{
  "n_layer": 14,
  "d_model": 160,
  "n_experts": 192,
  "experts_per_token": 4,
  "d_expert": 32,
  "d_shared_expert": 128,
  "activation": "swiglu",
  "moe_layers": [0, 1, 2, 3, 4, 5, 6, 7, 8, 9, 10, 11, 12, 13],
  "router_score": "softmax",
  "normalize_top_k": true,
  "routed_scale": 2.5,
  "balance_loss": 0.00574,
  "balance_bias": false,
  "router_logit_norm": 2.0,
  "init_std_router": 0.00899,
  "lr_router": 0.00178,
  "vocab_size": 8192,
  "norm": "layernorm",
  "norm_eps": 1e-06,
  "tie_embeddings": false,
  "optimizer": "muon_variant",
  "lr": 0.0107,
  "batch_tokens": 131072,
  "seq_len": 512,
  "train_tokens": 530200000,
  "steps": 4046,
  "dataset": "wikipedia_en"
}
Below are experts of layer 6 (counted from 0) of a mixture-of-experts language model. Rows are named router (the router's row for the expert), gate (a neuron's input weights, with its number), up (a neuron's input weights, with its number) and show model dimensions 0-159. Each number is 500 + 40 x the weight over its row's rms, rounded and kept within 0 to 999. Numbers have three digits each.
After each expert's rows: a language model's description of what the expert responds to. This comes from a sample of Wikipedia text that the model never trained on.

# expert 23
router:559500521568468497468439526446525523513558488514516503479476405450479472465491434513541428542534486520526426459504547537514543444478448447484515399466501502499468434549502538571522471543512470472449554560520518441524521463475550533432519497540492531480543462574497514512525579491482567537511507521502560502520529544494501534551462534433465444461466453458472438528527467523515459572433551518481508570475491451473570464523446498545562458440481459538491546539438505526492523442531495
gate1:484460542485580542456455528465505500521581399537470440481543491531506468482510505455513600524510522465426386499576436469513524447529487518553527526497495544501503508526497521417458593490507468482534536514517475463504483445494481547548516482453469489423533551451483493489491470481491586449453544464539473560541527490448534488464542479501445513444514552544441544467562453510544519534478447490438492458559518545530443508488517525525501596531499550488534469520477542458432501471480493
up1:534450571484564519455423496475448497574528455543457467489575487547512472422511519540469577531487477501463444468587452481487482453497505537492496481462509473458499586566539553478468524525549519490522539538557568469565522452475528550538473463497448462381548522419492461475532485510511555448484536471553512541512557479515513496469511459524518464455470524517518532527508454443554510506492459517459526446522510545508446456486519522524469519514504494515573458556464538454453531399532434
Description: Clause-opening prepositions

# expert 40
router:503505472527539430515546456499506530473477518465491464463546450470551493489555514552505560428462450535466585432579545508541472522560499512532565584559498435560521516456541472541478518411506525571575482475477475539487460474534472495435485458411523501503488494467521459497492530493522470533491463483457423497588529503500447532549504574498542513489508462564531548472565479467480454408423530437501469524443518479439524510533513548466506498516479542463479438517568537478523503502458488
gate0:483480432462430500465432509529509510552505447494472494432470454441526482505474500480432512527539529545447524524473483470562517526521486597493491501494411542489532493568522563535505590542502451516470509525543461520525516426494470566508534432434480536570366496451474504494517543469540483524432510440507536496539494502537531554492612427506445473504541477542552476525458484461440487483532559485519523501513543486487490514497496504425551512517547459432492534464459467554513458537545519
up0:553559454525516532479471494512464528549450469556441471433497555516503489547509543471509439544504562496425489513518452527431495492473530536494526545483493537538527504549528521562494459461493465604557380492512547510514438520443554511518514482474488518430430539456497540498546510527481518493458513471550502583553556492482519504480478509561475513512438526515445497501511524489477492540490509479605431427484546481525520434438522544542493471454471465435505499472563486409492442510578444
Description: Acronym letters

# expert 34
router:582519499529566459493530524578487487436532517498477539520528523463463515556542432493470470524470585491586467489542440451528494476446493519504444521467432441537495432469481530479482533530446487506475569512437466565479487506500507476491497528501498550469494534493472467510460469481614496538520420474451443487513507462508497466493508483464510502529400541526578478543471500463513530523538543549586537452501531561488512434491491551546411492527485471467580506456620488519502460453494510
gate0:447493499517509494508477485521517388433475503517490453467511464507491439462460532525482520441523437498478518487639495497548466542458460492497483444507548525458505512543495507515434533508455452523544562532475521437579564544515502487562477466436561518500502545544506439443451504426522530450493471489544566493508438473491533512496545516504545515489497443525504522564459493408471462505495503561505496542568456591532552436518522554437500547519516461474503527468469511549590487523439553
up0:550508550497454486526511526479501571557471518494508619553474531503479560504471513473525481499485537507509508520390543487469495525509466506484531544469512525535468496435515540504624542493509517477451429442523473523450446481506445525444522542494425471423529474506501502557574493560515460562507509474467432515456522579507486522483483490468467440451520501484543513506482488537473532518557449407500504486518532415451481556501513467547424527538497530551488477608506485519451532483510402
Description: Surnames and middle names

# expert 24
router:473548555533399545536452512488435450504567511531539523547508527488500515460471549533524462437500484527460535524471496509546544474462476481481530507467496447466525481515466474445480466474474474473533475569492516546498409525442493562541511444462570485522475552543467500459573528432551508459429443533501524533467494491501561499502541484542505471445504428473580567438542571492511559560452504478443529534519453483564481532520584510477543550478432522504562542578511521474473460460547458
gate1:469472522518547503425469540491556470532505547465535584490537544476498501510469443525522517409482521554413497443511561452583511483471510520439494420525485491420552442489592613473434505514560512480499525497467535452563541522411546461489489487460472505492468525489523487489610514468493511541485504481554586501515478493589473572541521509434493444455432496481490466467523512513538430521486449491497512493492550508476487537499503500461492487474467460525535494480549438480543493472524441
up1:532438517487486519480483495441584487447510512506499449525511507466542462504541541468415532524520499543481458503477527565498573518495480532449485602505467465529420499530497536462517531507568490458485464491558495517472521467488477484453550454516517494480420577531499481501472495429516409522514446514543535427547479495480458572497443465508525499451524527520504541440501478484484494533494463483514455527458565507538559494426517502387538472451567491468556456470509481481412564510465626
Description: Number separators and units

# expert 13
router:479483587426518587513544563461500507442459521591584544536513524480550478450488541550494532499483502517424511482443469553531565519466597506581533450551566481428483505533518467521517483485558472513460425477498441477552506516536495509500543545502493443521425532495499557543506477479440538505435479521498557512521536443452486442471514456490522526504554454524499557412523537485521531506453486438461529540464473470474477518513426485458529530544479577461519541513449457462484503501548506
gate0:549516448538448529474419532502593497476535543500513530552468552592554537561533537479456505518524513479566488422503488512542521460518479462489470505489426525521488518440473451585465420471530567531539493535555442467476554483489478433487545445501557542607440594471462502510547548503440403447480492552449499464508482519504473542556520453499462446445474468475465512492479531446460481532522487519485572506459499474511494538475501507505476449514527548474493454496473505464548442518540519
up0:527453429476462530444557571545544556449491460548450494540433566542512533543437564518563459522499559504470457518497440509501574476534459454543436464536490514544501562472490440571447466492535477589458465506525462480535519446541490459506495496485485517505433553490506501528537494462465478492541463509559513509503567462503470503515546481576512474529508469500513531517519515460423544513426453481503533422410436436489514480460570442440475455498484552512528465517534500503548458452496561
Description: Sentence-final punctuation, currency

# expert 39
router:492457460521562459463529503516480514488495536500426505422515480487437422484561498500493491535516486511549500459503492476405448440545522464519503500493471479523406520445492562529510580566482543429504580522524532493466588477503558461443491482495478573574517454485498495508446493556547507482526456492524446508542451577508516523521460548501468477533449587550504455493418477497488445429535542479594477464509551559485526486466504455559452491519542491523466464470523458557528459552470518
gate9:495474485515473524467525532495509425444499472389576521478479442575478507494510472524492479468414470512485463545448533474387503474505520584429570462525564514496483510480557512437509498508488522503487558509466564488514473532533506516527463502591479543542576406438484433535522480565527484571467511449545428466472482485461485532484473538546492502467549568553502475495521571505530524538515457488493579455487555475513475537512447513602441478504515464476507479547523536510476498484507463
up9:530499555462524465516469505521534400496494528489504482475486536482562529504405475507513473499584483439552458519470572503480578506484541441499546478495446517448493485531520505489532477519605547421515515498525557443540430483424435504540479502425544457468457506519517518504468534490492514439531415495470541456562433554485570454512517484416530526479501469457514490522501483436480550552532488531478462512588445561471517535522498458471540477470510502481534561467513430475547538521514590
Description: Word-initial name pieces

# expert 10
router:555542496488518507498502539488534559538446547472528509543458513502540546456450484522504562410505472411502541484487477471501537512448536523549466550525558542532612499422488496426553535514545455455558515421431486475545480513507490522507485507492517493444473523509555523516498499517461473541504436591465522460504497477430493473460463545563555584533493457506458526457483428514559512462479469416463535472560476531513476544548563428426505518507522489464483472524479468496538462530404494
gate0:518532528485471433530448504514501475499508541471415574583472491547485460558459499475482485445526484490457523470469528481525489488567472488517476496533506537584541426500497413520538494545513513547413458583491499436485486493472508501564563442486496505492493532501552515521451557392473518503506484538442493437600482553454492517557477522433513523392524504484493488576467527457447515546543474589527560490472520499515544496493478493422548491500458466536426546529494436487469500498493518
up0:500481488576547514502485474445585493469532530588448493531475520436473452500491521521502478527524520510470509507480494501484481562444489535503466526519525537449522383484511537470570515403570479484474560451568432483513525502489460475440478467436423466446565517506518426511582533479492502509490483516488548535445496555564483499447539527535565509520493485489478534527509480440448536520572530480453550477548506528502535534466501462518446579572430509478591517452518518486543524516487416
Description: Event and abstract nouns

# expert 33
router:519587496477522488459524510545495482517513460482466463493471555502554502482513451508475547470551461471475483560583486494514518458450527518541565548531439485514497499528519458477466592412537475505550488469476439551474496528489490564465503536513459500545469502475525522482531548423524466451428464496476508566568537538506507541556507434529454507476567491516465509506491481456446513423486525424536506427515384555458426491532482442548485574567514554476490447414504554528488485566495499
gate0:453539407449462477550468508510491529513498487500516437518470472466536547484497500499551487467534562547522435540545498492468527533508479490552457459558519519558468493493513491459506517477431513564487541516522489436513522408440532430467538451441508540506436548464428460540495550555459510482476521478453522543549484514565477488474602459502530434500550457450432565569466431541513508457508522484513532508527468402483509554502425501514548453535562537495488444462433489442526472521559519
up0:469482587585551511526506473464537427482551521496510498523532505454482452486506480510496580526405503461501507488498562513541448441494463516466507478446481429469487480574501500537481504478508478469448482504447423548442483500429490539483437528486539503486563460589528511524417477419585498504559485568561565453498547500521443546457447509521507558506504455556493570471467542474567525521540521504492502409470515520507548506525538517487471520517443528486453514481544501535458562531477417
Description: Title and name words

# expert 2
router:479459426581561448508482533592525554500513492432553498522505577522485501472541514449501532442502559525546501458487476430496529483474466564495510577480500451530490464461401507486517557502525511498487555456488444449464532546529523443414475519519509511445519492529529434557490455529550526488571463524475482472557522503501447499511514450494530510501476497552515481561452554472517475519534450496559449448450518514500498474528571554512437537415501486473514462449554571524563440508424444
gate3:465455503535525440523451487517519436486507450463454597519471424386507456543468490430531463457549483509490538510579523507458574459451477503465515628524496507519435582488518555451477421476518483485539511471473426499502459537456521531503501512482534485549455535522458545500526494477548532508585492550467478470543530492432489536495432465489506565441514526413578489503475513493448480532480530567492525492463525494533543467490507528539511469472485520565547485512517482488529519538594496
up3:540509536486520522457511533559486566528538406477472544499436498454444472511539493524520539482504529482455452467578434479518536513485459523528436549587565450543508505491542512437519452434506535451482506481519518507438475526481591481467485501510543493450511529458479519445504478448511482527464443443455451457583500523490551503509527427535468534498552528423559506519584529534575419496514436526499552468468481578522517511446503522506571455457515426538562448532486484529464490466518532
Description: Place-name word pieces

# expert 52
router:498470440523563416502554566544530546512495442479459532541548515542524484556565504424476557454481586513604489524487460431548504513465460513499509492510491518558513464489487459444459533504473485474424530458492495454483466466492511484509492540466529567506537486511467458514448444510560555509484451524494512476475523479514507518489515478464449519562426565500498512550450474505501518537559488502536490417481540546474488383507504543502434444436467420471483474448504538589461425496434486
gate0:488498443536492497465541524484492578505467483527581527559433481509445519453437496472519444435530523504534491515405535528486537548485553502566518481471490455417527501585488471493533475492484501503574496551561480592531536435540465551452499521475581501476495524533504560488492558509451456534511513524530443474508448499509496615455516438465460466513523533472441496484451502533519445396513512486528469479524587538516481483530500481429521532488536494448430442509452479587492536492498507
up0:383473478506577547432495494508458484503508553522562533544501476512475432486536449548488452495546449465461483451458494451490479499540498519534514486449493575457507438500480434600412451552495519548554597547468512517556524495532515509415484491588463442535458498524512523542548495501432511504544571498487526466538490464465557472513534487532488480482484496504562486415451494479523613479541474478495522520486479522532549500481526460484492576441532494485481524502487568446518433481482497
Description: Non-English name pieces

# expert 30
router:443467466533413512480490470441467473504470458529463540465521467469461470537522563539552495538550489477539527485505514564489426408608515417453423451462518558497442494500482533575543479482531539444521477497505484555491540498497516487549477417512444475529555498521510532510545514557566510485489513503520447502522446567575602563504474552490477478421428491519505503499452484499457524482495534518452483456513555524572541441451488465524475471491532469470470534525431519543534528547522537
gate0:475496460461525485537483500454524485444522523531486557535525520578496521541491495537429482529496573499531506492536552489507478448481511449497525520518532455489511497514507509487459519515525505491473585488510455476460470489449448480565539465353477464528463484511517524507478478515509529525498454529464476470559531508475557548566519472527525450440564452512442622478464466534558452509518535485466443545490512489492527501543520469427519547481574400523425465508526514493428440639458522
up0:532480498484521514441551401515480483537499457452483522438505548525503515497515483479557530508467492510443470555468441566411468510454443513488458513553573491457566526515501471518495511450511414511509473502484523506582522502548476504494521410482513500504494515388474479533463474459480484484545549588542519517474521450527519450468457575549562533544534470525492474530533376520591405583498501480516530426502478470520521483453496496511503521486540501537432526510532441459510503517568489
Description: Infobox field colons

# expert 18
router:539525470508454546470488484425444505561572455406454536517431515516473536463540479502558508558508520511443436508473596528472483488520482536430499471432427542515490466529414488488465450465540542454437467558539522503479515469483525527478458454541490530489504517549443490484486548590468446462559529488599514549460455512505528508527609529557488473428435488455467472551517473545501454502481546508478469496529516471548522534521555503545538472526530487542485528541440514514513538515541447
gate0:556509438433504541408427479498543484553476547537524423480446518548445489454542518547406537475509469516461530447500443425469549511568555519490468538482540487483542485477554515497467548536513534462485536542525451572490569386506515491501555478446467588545512472470515497459527503568501533508518475462428465521534459498461497498582505537553443517412558463539452539511482453481535513469499484503539517496528508472471521521533569543430507509502562512513468486436466487528507485534489458
up0:480546461508498477473540526500466539443504528425442479488572481532486560529518508516441491502474416453414520483484529508465486530482509507538490512485440492479531493501502486516532508515475492525463544535425517520533495517543535541497589500552493487491588467463458582496456445538431458529571493501520443563524443469561476499479502533528518487504515416459545458486547487571505550476497511539455492373415526492424572481512486476646554472499456512523479516503547481489531507510449468
Description: Clause-opening slots

# expert 44
router:545508521486433464492459493471592575528568432517448461480504500461529510498431468455441426526470487529530475531457556513528534497424523454519459499544567504446500522558522513490538429578468487527479501545561501471491488450489477530526555540437480468507516470463450549491569549508482460507593493501516525537514542427431535508552466523421411462532465527453469463464521492554543467535445484502548508574534495474472545505528453538516506458422504556492492458492475486461450542482516572
gate1:423582505584545498456513520495589535498534529521441359485463488524485457501494546535425518536428498508548468474451491530514446495482489521539498486512502509470558508578526539470435500502462479463560510436514509516478461557463506463472483533480491547504516478419522521583522484447492581513495473413541564494488493450433516565541515453522506499466491491374548538527437486488480514527562498468516484545509496441526473505455495529517480579489497548502446485463547514459539539495535509
up1:561468473427506537476518502509401439530499482463495600437526470484501512526467477542558476503577474529474487529592513521431553496488512512487580427513449458510479465469497468488550522484505476484486484464535487478487569454509544544531518450532513494534498499561500522411483437538528441435464544557467436488546476541564498397511474532501498489533453526630436489464503500468525483475463507487512501475475496594533523502482526503485563449566509443476556506511476456542421493509497503
Description: Verbs after to/modals

# expert 16
router:450485517470559524444562449551564498469515600579560514525541545413462517482484499560463484515518501495460499503489485520511520500500548484534516477582472486483477484462553528479489555445506535614512479473433519481501513523505491452469462498458543470497489503529502487518518423594484485465510495464496554509513520450429551476441511508498508518509523430494520542436543544500506470405486451478560491569438583404514528552573457531508492521493452536499525422418499480506492503434524543
gate0:486511540465546503526496493443479476527470552485560530453525584560509529491491504550493475441441525522502481460496524485471482545485443427491491516486499471534506505530474499483498582553513450427538474496461445441513516506512469476493473478510492465530456524575460517539501426527539540555477550476505531447499494594572482468489533449422479530457515517526427559593549386500476479568527532481504545460497462564416551435479524467558509471548570461447489521487531427471475455557492537
up0:466500501473502481516473542517476469530476505523528490506502555523463508484451557528558493504457436536517530490498527514523420531525519491490424481513475421520462532428418482516435540480452542493441492484569552464506545482502589457485513540572514522553447414505522534492462507532488517521481518564465537509489491590574492434446544504552482488487543479501506559509470511506516490565524550489467450459499477551433467480547472582507496533533546512463438471581597600449569476539443464
Description: Word-initial fragments

# expert 49
router:525469437462514545505430465464467469556576474500549548463513446452474461505489467530500515518532555539540434544471535492400501467540414497436529451443547593490520517525482450506502460467442585456458445549487498522504601450494500496482424490511517540519546481538482512435464530473495505500461559515528508559533539541517462557457488498542440500542466575459429513496444529462441460565514460483503526526430495510479544539517482500499543443575513494544548479468448503513486513497554451
gate1:455578492569514531501577525508458502547471470524498577496526550499500518474544503510517461429558510467581551540538491427521454461421487608543486499508389503490550472538491578485395492512507452484520412456486522471442467530539521513545528532519460497537521535526402487495504481458474493507493503471439510506506472563479503477514538562353510532475466484468534535479556503549457477484499445465478502482473529541501470529509493434469514505466502502562466521540479514442477545467512515
up1:534528463486511518490458513462468514453532492428619559520493422559507412445465515478536545541539525529487517472476492503540549479471567539435530537490461513519418489545527556424478479582506492498475557535495518504518518518508451477482521537470467530488482454450519478550467466472523494525418478552550469488439514447455507432529521526428504536464562443565523516513414472485458509539483541562443461438503497500537509536448482507447552484471533481478452482509580529500479561606486485
Description: Table row starts

# expert 26
router:495515512509400484525415493441447478444583516574528489490515458520536509505469475535572503529438515556459486449505457464498494539534544488542491472442507495558522476498502498605535529519497450481473527583529559457519481544558472513417511508552425484505507519474524495476483480436481530488433543510490493546512521457449445481491417497464469459510551491440441465506544560485419540582532516498457529501493494533508535500510428449516524460563476468479471442583446453516492538511580456
gate0:490438446495498444509514479472525523539466573464495586517533549424453503462512429570507475486472440479529467481469530514486547507530479514504500501476536558513432527540477525532546465531433514489528525552500536450543509559507470518519505549585403484517482485547423465500504448582474544530457608529529556426486482539461479564550536494464461502471453499497538470507411467457530472537504497464471515536449494436451527577461485550484527534486532454497482461519550534517542471537453407
up0:511546501510461491490482565527477557465528449471488474555449525478425531514514564468470529497503533485569560506474540531510522526475594396459437469448469449525524540464476495501515526483556574528473458430471481508484449566579525498559458544506554450487494466405548547501514517495518535476519465544503460549487520538542479471486432480536569475440513505534486510495524499506472553455411583477552442487484573556460506479566558518437439530547476476475548457486458503450459504471499480
Description: Prepositions after roles

# expert 41
router:478433426471436555470474534548487450535466549525483586477519414467437536549495546486537492467535481597611473549520495460453435491488448522526518462473490529496490504538464504418472457505541534489542413527533581537502589446459528508508462467503503463520559467522481520461465534511514491443496493452557501454457489584537534539500436475442502471559506570498513487517502530458532494486545563530519509548488485576494459488472505448534442503513475511485468508469447476512515488585546457
gate0:433528506484475473544497443452559547536468487505461477480495541566544468504499434516561492537493515532552476582467464499529503505561457428553545554470508534555525444530579526503507529562460499505520499500591470556439513514527492454446558529450503501495430533485546543455443509515462500576554485460537508435500429531446453514521506471514542465441495448427477500541429524516454523547484526568510478532419531485474454486506495496529480440490563406462494454542522459522475453575513499
up0:520529516495529497509465497455508431445504420546498525458549556570507501531450480484548526531525486462491548495498472513514598550408483490400462496502455480558531452475462495565455490475498469563498531463496537507444487515525515498518506447452449492429453505486533569560502467540436530569476503514521468531522464422558454485418509449509542528475488491429575485490559479494539511533476501437543510451507537540508514444516491541481488537427492564504530521571522519566442607481512446
Description: List-item hyphens

# expert 5
router:518457482501545446562529506552447450510483502520470543560528453499495505559523478459479511474464530545575494477484458468488473473462420496484519484485468423521444453472452524504510502522446510505477469464457451570457461533507530464587480480451567523540608469546484507512556405544590541445516499576431479480525553486517446573493483481458492564519419574481604512526532522446515519477528549483480484539456494482457491505461489509498420506501494462444540522470559547504513442521517492
gate3:540489530552475530457498459486511527467488410537496433476529505521453537500468486511505543447518520479440475506520569423384499477468539483474484499459495557537574422468518546473534495577524520468426523516444510486479485497535516595564574503560414507507498460430507525578551513494577482528498513462498494453559502462491511427504564494499440501511513527452463522580470418520548475540542489486536477508496535450509554508532455441580467554560515474522479499508464470451458523471473490
up3:541528446531516475487490491519502561458519533450501516573522469428534427480513559481477504556521511532516480507541530565520504514564434586529512529519550529469489519527459498522476528493412453451484522494523526470401568480485559503488502522493557508510464520530472395479483489413501464388606412518482543541507561502511545470502494499461492473608496555486499492461508457458523527525473504518477504522476525530538531463487486430535520469485470463429419446494533502542541529476440559
Description: Record-line openers

# expert 59
router:448470414571556452470537542550482502546481525528464491461474450460521488549555541454501535443452526530575540490534523452479526514423454478508565611506500497559451502480486557469459496521533541450524501489471519495472587439451558504489485484476542542499556452561514474531478516528569506498542439445471422496504477519474509525532486491493522497548486543579495530533398498446457499468520522534528473483539556510529479449493460484529461500467497448508422440429530540504507415558446500
gate3:489503511483533554498423541507419512484474519488551529476441438476532451420446526509522486468461486540524458537497551593461508529497492534421425482487451480497487475557425468497595427571468524502470496506569513468499510478521522445495501504581474508413431476489614558468524516473536550469540492454523498481448458527452529485515502473576568491423524468517483468464459491511563476521523566524597536549443487539483548512501487535524470548505468556491513495497446493487498445506518491
up3:509429526449475524495516446522520514509538528504470507557470550529560548532552456498483507531484490445485498499530514541488539467498474489537544503551501521415552506477526497547431559440486490493524416436424502473529477518425485484493600412487472553556495577475360558483424509524504466517511461544452557485533535432549502510496459487457502552568489493495497481500488473517509550506502528481424461452503509422523551565511513475481559448434547511541494525483591484491530459544493496
Description: Capitalized name starts

# expert 3
router:494491522502534563548475520448450450575438486444510563539545521491497470449446531445541539466536496538473527522451505492558534482492445544445499461485540546509474512539492442530563555483496518469449427454513476494490494569559450495554573528444475497481395555571534559520461503431471448475436532501482473489537490522505445446495557505543520524466502494469455519457582465545500486560431483523445525492423492496441527510478477531479536505574512551569506497531569494436461494556545516
gate1:506503499524464526395559490563529485494489532446449476550420499503494412440560416556457480479465505484523471533535510528501524521523502397487532577499535520508507501461532574553537494461532439472489519495517546501530492568431546438570461543534564547468514486419546485468449542483605520529467493490547545467440505509502515517459482513483486531472495465572465482531457455496523552540520480409527503486547503549476486517458543488457548516493462496489464478407490491445581493488520472
up1:538528483505486560462455420468539439541509507568464547531493461480547517515471554459459523476479448485508515488408525575613600468484503499506513558468469467496487487498425422482504483458503480474468503477468558565534520464487493407601524448487503461495511496519440508428535483513492497488444539513508526461459486539559524515490507519492589504513493593493523487490485496444500490515578555449515608517541495544497466485491483420546523544507508581496490496477441485454525538479507438
Description: Table separator rows

# expert 27
router:479455458486577456476502530480483447537524450406454539476564451468448503535516517467524517463540537527563507566457468484489529403557434529449487456445557565568444536486508468518527542451440541456461492490474556549461482484494521465559474445472486563506580476514568476514481454504553529485554550484503456530459547542581538531468545577519461507492455536463464460552491462522542491501541545545510428475507523510566469492438494495519427480434560462511457509490474521528515508530498520
gate3:513543485551481546500525491495446461464480503514453490520491508537502464488558523511497525559623458476435519524530491528563520519509551416449431441512444494439466624425481507524458504563515491508522527475476486443450436506531538431437491510567440517585477494420532522469555469499531490529501461551534586556565496480506496492509528487417493543477462496467488526502510506482464534517496488518484501523539435473487510486534523434442534574599532546481498500502503423464436485496493492
up3:491498517457527533493496494517394491444485505531484503570495527446557442513516556540542489574554479503461487561460483551539424468541541421493488474498466493495521542463415513510483499496512487502497524537451438506459508494473503497415548485487460490497467550482568580459574581506511554462519497497537520532511519593522550500537504525481495463426473470524450559532534493483460525571425498456550512450512475473472527533507508406456535536516584537451470470437434545432503501449440528
Description: Table header pipes

# expert 0
router:488507576451454549515484481466509466507527556528484469549517465488542487514430508521502468587520473508461542478479444512549550508495586521544545494498490447460562499503565440512552439478483458468475532438502561512469486510509489527445532518532463483438477538429517517518480534418457520524484554524546495516565497497483470446505444419547492487582504436478439481434517494533500522592456465552448488568481490506517551508475455552461572481590434571501445519572479476527445531526541516
gate0:595457490517543482476491476491530509519475450437457526629518476468516419515490487461498497527437480454521596434474540452569573488523511493493539542451541464510460429552498493479486524546461529490507523542480538444542507385528572581491527581491496482525513454525475526555509487467534493481456518522480532527448551463428505525514557482470427472459497486468505466525474502476514505500511502489540469522539494518429485540546581504499529545455489545568503527470489477497415508477396480
up0:439496442485572531459489508511531487429547418383514531504543497542448461436455513538503513521554407437511523573544556530530503502458447461458540458527501552502540478500474451519479538492507566475454497508482447500511531511514498456554491553515512457506503526540489518532447485586438495514478417521505519385533523458412495483456482511440539514445507485510476515530540465427516534501586548481544526517440547521440535522525478463539466500515472523564560470485504481461524527544440510
Description: Locative prepositions

# expert 1
router:512528497522535532493420518536486510556459489411490479464456566507441487442488521544442515473528431459497443499529575442368475477450515450542568457513453482463488531524456510544518501549573453474523451497482508551505548529479491492545482523499514538458437508498517542559499512553479441423531537529502534500484555547435481484513468469534560511479487480506521503442527528561486415459512457445546526517516536509492454533523603503481526531533501554515492441515553558491547525519401559
gate3:421530538524544486433452573493503421461503534409524519490500513562546511521498477531491513452557450488548503516502554515534457393532462489518481498529469463518493536495415446458434486535463587495495526535488513478511529549521460517572551580416518513528424527579431512559482462443496468486514439443470493521501541478471448543495517490518544438458537441511494535517528491534546497539457449543528530575562538503517534456474467562548474508432529513545538518487494549514496458543500467
up3:460525531539494523493486503537602595526478453575487469535439502409444529482398501436511432537425460545498541553511519462488558549520530523494563541519555538510512458486468440479458526489532496540506460495440563467516486458454493473473433490521514500465552450461574503493630519495491479534502525565538484442456502469521546512494468515434474504521476473436441467461514501495508542526541526479474519545497450507429486533537520568455519471458479529491517441501454564444460459526502488
Description: Physical places and objects

# expert 61
router:488488486504563455444520474564524512518492487433479495486517495472468417565514423459415493507505447445479525484567563530500442517481551406488473523548527541455538530444509518521568566531543504501526565463478538501495564554493408563494516453502503468541514509455500454546460505518476481472480482482481455507527561507489500571460539589535512564468484483517416518475544471522503419428466451465572509490530471475537492495453527516487423521498560566505504432510535496466511522542443576
gate1:498497503538501470461436451509514528492460481522471484509509467472477475577491578574616441441431446598536490510478538475540441532490470466524509512459538451480529475411521449545508463533481548497488536468515468520492574507537542504454505462501548455516517533545521499485492510440517527525506450481555460594512540525441510487518498548458507500565469574445434494522519501490487443399460441542558492458495479493510570530476551533590446513577540549497517493425501542497475510472474486
up1:527469557499540529513555533485452454513506567558520497529447518451476585523546461488450516591493498497491488488513432533573597496510506502417470485593451491474444516541503536504484500459480448479440515477523476498445536515446503464553460544546487524504468468479487438547515503475505525467470484540392568518492441483545534515539593483467379557541534412518455546512502460500429495521523490490488491511477471515433531486441486489432550559510547483538520527484555452468472502504511496
Description: Scientific and technical nouns

# expert 53
router:532542474536482506523445426487488530521450528519540451530501547450506471459535509555465473444498472517487567507524521485475536473458499462549539532512452473513579524441416551421482540522516487529567498452458432549509535520499441495568514499471514404489470506425536477492507538541501489494465501551536465510450432528467531543509518439488510596427535476522443564527528572561504422399461495523481478482571528477494505549471527517481491482556517478550494484471575536492463523569456570
gate1:529526454528466451516510531521553493447536491532530513564518536483554442493497472490451512446480476520518499445509544510544594456504468527436538417517510547504551510481444529505498506493503520497494465538503510553533552537452491534496471577454485466391491526558445425524486486526430491468500513446550469487535440540512488462490485573511577498543452432546520477504423540468547537531530505510495534551542500502476479548467359497516467525513470569404480431436477560532461548494491507
up1:412497523600536483463533505522494452507538465574495492472553513489460450504490561537515496498431442490476469469524463436504561476492426500512486516497502565500410502540485480473522469550465473525418486505413426470519526462473530473489499487462520547529521437471573548482455460533531568462493430520474490447544537528499451487527544504541460556479576534418478505520464521462531551579504482490520434451534422544547502493521518454483458506504563573552584495485478524459498520566506495
Description: Entertainment career nouns

# expert 6
router:503465431522539424528523485572515470526532481490482480541498499439522481484515494462461528486477523528556430506514477412481512480455452569440527600504538419565483521496445510502456514521485541515480447487514395459453504475477515492486505511535567595469519499547484463582477461450583558498530440530459461473534529502557463547509492479483486581549464599535515540571482524480493525508528537540599473442520519505514434465470476519519484513472455497445550426465520528518465469489472496
gate0:474535463551534495533480497488495462548491531518513472512435456485461492502579522497462490610472460506471520532528541534543480580560442539466529486520497500532456514532485474520503540570499537515453449514540528441479597522478538400514494481513444543531497507519493556475464493466477529426475453563553513403525499465493495439492472548445568531463501546585486500453567451484495512555515437453477471556469414495441550559497497381506531520494486507518450452479499499584511502503482512
up0:518490478487495463535506425520521537454436535457543526553546553546500448504520527475550507457484510511467489461552437479478449575481560441503475516534550458553478467538503449508542449549496497433524473473521537449487554461514506486572457478514522559466538454511400510456499485516467519490373550507464533503482463511476522530520451438542447496550552532452484447447529481554551550486456547469522499551497520564567477412496531626525483496525512475537473533516448491477566512555517475
Description: Foreign name fragments